Experts of a small language model.
Size: width 448, 142M parameters.
Below are experts of layer 5 (counted from 0) of a mixture-of-experts language model. Rows are named router (the router's row for the expert) and show model dimensions 0-111. Each number is 128 + 32 x the weight over its row's rms, rounded and kept within 0 to 255. Numbers have three digits each.
After each expert's rows: a language model's description of what the expert responds to. This comes from a sample of Wikipedia text that the model never trained on.

# expert 12
router:085212175140169158151152111132126117134181131079075134126090103111096154119127080128128146132172117171147118120157077162107060094147111162119158183165143133083094179136144126119178123116137135156141086154105172110161178134116122091090091141130115146093177137163162114120112172149108155132131183172132113116174061155116106111136174120133
Year and number digits. Leading digits of years and other numbers in dates, tables and lists, such as 2 in 2015, 1 in 1936, 21.

# expert 15
router:083190161148154131121143099118168118105184079092114082107120110085108112160122056181132163106133091161085108132125109179127136125168121156099142207100141178075133184070164065099121105142143134171145082171077160133156114091138136118089061095119131147125157120118145096150141112141134174115136165122130091117156116175148122079103106097100
Digits in tables. Digits and number words inside statistics tables and tallies, such as goal differences, vote counts, population figures, and three, several.

# expert 14
router:111168151128165093117098146131179116087184177113161180128090145090113109122135076118148144149150133212109117101200135125095125123166096174121181118152098185111111166079130073087169095121157163161085112136122138127148111096123123127167148146129102131085192154133155074141123109181199160137122111117149125108072109151154062084056158148111
Initial vowel capitals. Capital vowel letters beginning names, codes or abbreviations, plus the article a, such as A in ATR, O in Othello, E in EGY.

# expert 4
router:155173196064149119128057155171156120139164141085188109108109123121106127139139128086156103147118164165094106124131147099078161164166126097140102111178128159129178153187148107120115155148127163182090152052142126141133103137136111116148127123122128151106143086164079133100121119158123086127076160070098120100161108120142166061102114134098
Predicate verbs, participles. Main verbs and participles right after was/is or a subject, often ending a clause, such as began, opened, relocated, remained.

# expert 17
router:138177169122219060147068145146137160096190082173147109133141177142138067114169109091128096130120105180098106158174157111101105134128153168106123110141109143123168155051105133128169083128156118137192117115140150157105112126082155136133067155135111089099115166104124117122072106099158087161132134119153162182162126111091063102158103139099
Titles of works. Words inside titles of songs, books, films and episodes, often after opening quotes, such as You, Love, My, The.

# expert 5
router:161170129140185106147120158218159084140168131121095136128091131053110090107144123118139165126188154218106160109101094134114141134105116110142121126103145103095048124110154108094141166116126115104078116107093133108153147092147107179164081146108140144151111103128146177161119169130123125092126117172098156072082123123095146148092181128070
Ordinals and rankings. Ordinal words and suffixes in sports and ranking contexts, such as second quarter, 2nd in a league, 1st season, fifth-largest.

# expert 16
router:097167142103192129148146107147176053120106156128106144114081146080109125183121096105118104129219102173114079074171120131099155114150109142137158135135104120140101178099115090185193153104134158097116084086122136124179137094162101107131096202136147136121167138118162090145142114130166111128155132087110126080132042145129122193125163124130
Ranges, pronouns, relatives. Three groups: dashes and slashes in number or year ranges; subject pronouns he, she, it; relative words who, which, that.

# expert 22
router:143151129087247182079082088090121123120171120125084132098148165130115074140099146192159178147133106160110098174133136156129103083157101150093152135168140192164131161126149104069116043141131196177155079125128136078139141127083100135132146136139167101124125207167130141154122100145152170135176152109089123110105087222153157087100156128128
Surname pieces. Surnames and their later word pieces in cast lists, match reports and tables, such as Jones, Santos, Fras-er, Haw-kins, -ovic.

# expert 8
router:152169181121187152094137087161091098095166119160042071109140158177143090110124070161154128125182073170125104204152140135123086114101108165116117090167072130132167170109139179119143115131163150158086134147126160154155150108132097139110088155120161111166186147076147142164100161120154130139101070122152143121112114148093128091092145146161
Person and role nouns. Nouns for people, roles and relatives, often after his or the, such as director, President, son, Congressman, manager.

# expert 19
router:124095092167253089081132124134117109078178129106074196057069160114099086101102090091124189173149144228122170103151174186069141135135119100083129112108125153150105143113094135125117123145111139141103136117103085135136169111141147179164114110203089134173180133136140120128112135088075091099124097120130183082110139132099115132085146173121
Table headers and labels. Table labels, units and header cells in sports, election and weather tables, such as Total votes, Turnout, JP, °F, Doubles.

# expert 20
router:194181172079174132137120114178122097106158161146139122095114179101162074104109132138131128142171140211138149149125105179116110106129108139105096121163165148116133150104116145133140086166142159185112154054118134095103188132136137120132141159113136171111181127141172130144107110124155106141131128133183143113098122109093142145118100130114
Table separators before numbers. Separator tokens with a space, such as pipes, semicolons and parentheses, before numbers in statistics and track-list tables.

# expert 7
router:142163104058150099146140128193128104105181172136092170146148164149099103122145082139168168155149118136122159151115204155175119138168120165083159153159171170069108197092089118139149085101156137180088110144116131113172057119123168149130112091132136210122144129157128079108096113145141072128107120129172053100133084154129080093132156076144
Line breaks in lists. Line breaks ending list items, table rows and headings, as in taxonomy infoboxes, see-also lists, and table header separators.

# expert 23
router:106213097115108134162139114169109136078146125113098118065125195086104122118133139134173170133147114196130127109159138140105095109113080146107077093096089148114091141134108128145172110147099142170130076164146108153158146123154142135132095156094156181041112097181194155147117047106120162059133147115132129116161135172056094161107219191131
Articles and determiners. Articles, possessives and preposition-plus-article tokens like the, an, his, its, at the, in the, starting noun phrases in prose.

# expert 21
router:115143114106207122084143087127102112123199162174102122095160143092141132102079132096198157128138126141143137148095171144114130077081097153082122134137117172178135213122123114051146152105166124184085090104114142104133145127111178167113090118122124145126114179244095126145103141127184118082147162163117109137139139145047083115121186145117
Institution and place names. Words in names of institutions and places, such as University, High School, Creek, County, and name pieces like Maryland or Richmond.

# expert 11
router:175127183085157121133134066182112136079193120147085152118144130132178093111157147104114114144143138133173101094108109130158109133106087141139210104122158143098114139132110160122048104107187191122102123127116147144108191173088086139098170084143065131137138161159149111136088128085195149153143150099154076107136122119104146150091098136170
Abstract domain nouns. Common nouns for fields, resources and activities ending a noun phrase, such as music, law, hydroelectric power, olive oil, residence.

# expert 6
router:093122132098230130084106144182134088087177162112110107099133168122090047105142125109138106147180144210128110092137136192069091144107135141112178140132143151122114147115115115074141099138129148167133074086074133153110164089172098219158137101154101172125139144133135133206100140126131122096148167080108117088095144142100125127128184177155
Vehicles and technology. Words and word pieces in descriptions of engines, cars, aircraft, weapons and electronics, such as engine, rear, stereo, mm, head.

# expert 13
router:107130088021159168061132091130204089098127160078126141139167122113102089137150110138177133192159084154134139150163153113113141082158087160091102128186160160106122187080114119078156065080146104153147137082154122107150126118175168169140106131142133138145145166092136106103121155149147056169119122089135114144133090113147103144072178114107
Sentence ends and connectives. Sentence-final periods, often fused with the last word piece, plus clause connectives like but, because, when, until.

# expert 0
router:118201159082164118094098107094073087101189122110094120059052208127119114077155069186129154136142095183146145167140197136076101154133111158077138145158164161085134156158074093103109107110136132138129141148125123152158209066136112175191108137142113094143199113120155156096136150167126081089132119175146138099183123073053099150060168123128
Table cell pipes. Pipe separators and cell starts in sports and results tables, often before country codes or names, such as | ESP, | Win.

# expert 18
router:102149174057127123104109144153208168142187122127159119101115115173149074117104096111201102162157121186160108147142166122130077091136152118124110149194134183121123167134106129132141082143138120154134096147174137138085097109138167084180120120190104131162162135116141111142131131170117081098115140152097129140097163091130114094112097113115
Verbs and prepositions. Action verbs in narrative and the prepositions following them, such as called, intercepted, campaigned for, from, with.

# expert 1
router:126183160139165099110135108160099117101136129126202162114065140105137130085132088151137073116182117243111165134156100165120130115119106163096152122155091131135153129152120114107135080132127131097144131113084126104158140072144125150132090110154124153078149157189129152126132118108127147114176142109129088124126121136147155143097109170096
Coordinate and time punctuation. Colons, periods, degree and minute marks inside times, coordinates, percentages and table cells, as in 2:13:53, 45°58′, (age 33).

# expert 3
router:183148094087221104136098073137161131101175117089152081087098130112117110098115121169146128112188088210135100146157121122107089113126094150131115129142153133115140169112073137083180134134153178167118148084187137156107163107155106124125123110162146109140185158137181138123146172156163093105187175146138181086159073127058110133091114166144
Odd word fragments. Mid-word pieces of foreign names, Greek letters, LaTeX symbols and linguistic reconstructions, such as *wīhaz, -ilo, p_{n+1}, Chadderton.

# expert 10
router:100176149075136076098068089138125134160168131055115131161144147116081128083120163128140076165170151185086118137121173122134088110109144190161116060119127102065104163144131108078109111173122135135168117120169125139159094146114074153168144147129107172038166158183137116135135182150122118165149146172148189057106086155150109160129137165139
Commas. Commas in running text, place names, lists and thousands separators, sometimes joined to the next letter, such as Toronto, ON and 30,000.

# expert 9
router:128129140085213103155132107142114097109188170094157124107119167056115070111142105127160150140089047239201117177138199125110166057152123188116082149116121136092121130109150149104126096111110187110145100115102175154163212088134121173135156149159161148113177099117182143104108197150127107120162144130153108184123077103067105078056129093136
Word-initial prefixes. First pieces of longer words after the, of or and, often Latin prefixes like con, dis, pres, dev, in conflict and politics text.

# expert 2
router:105185146082228103039105078146149113125159151087137137099104142136109116110150126141147072112146137188090140168126144105097094151160125140179111109179134202116039124079085117117075142101162140156139109086144140119184118074151130066102155080106118118186158122116114115162140119197092091157204093102130105090157072107097105155130137155167
Taxonomic names. Pieces of Latin species and genus names and taxonomy words in biology articles, such as -idae, -ensis, hexapter-us, species, genus.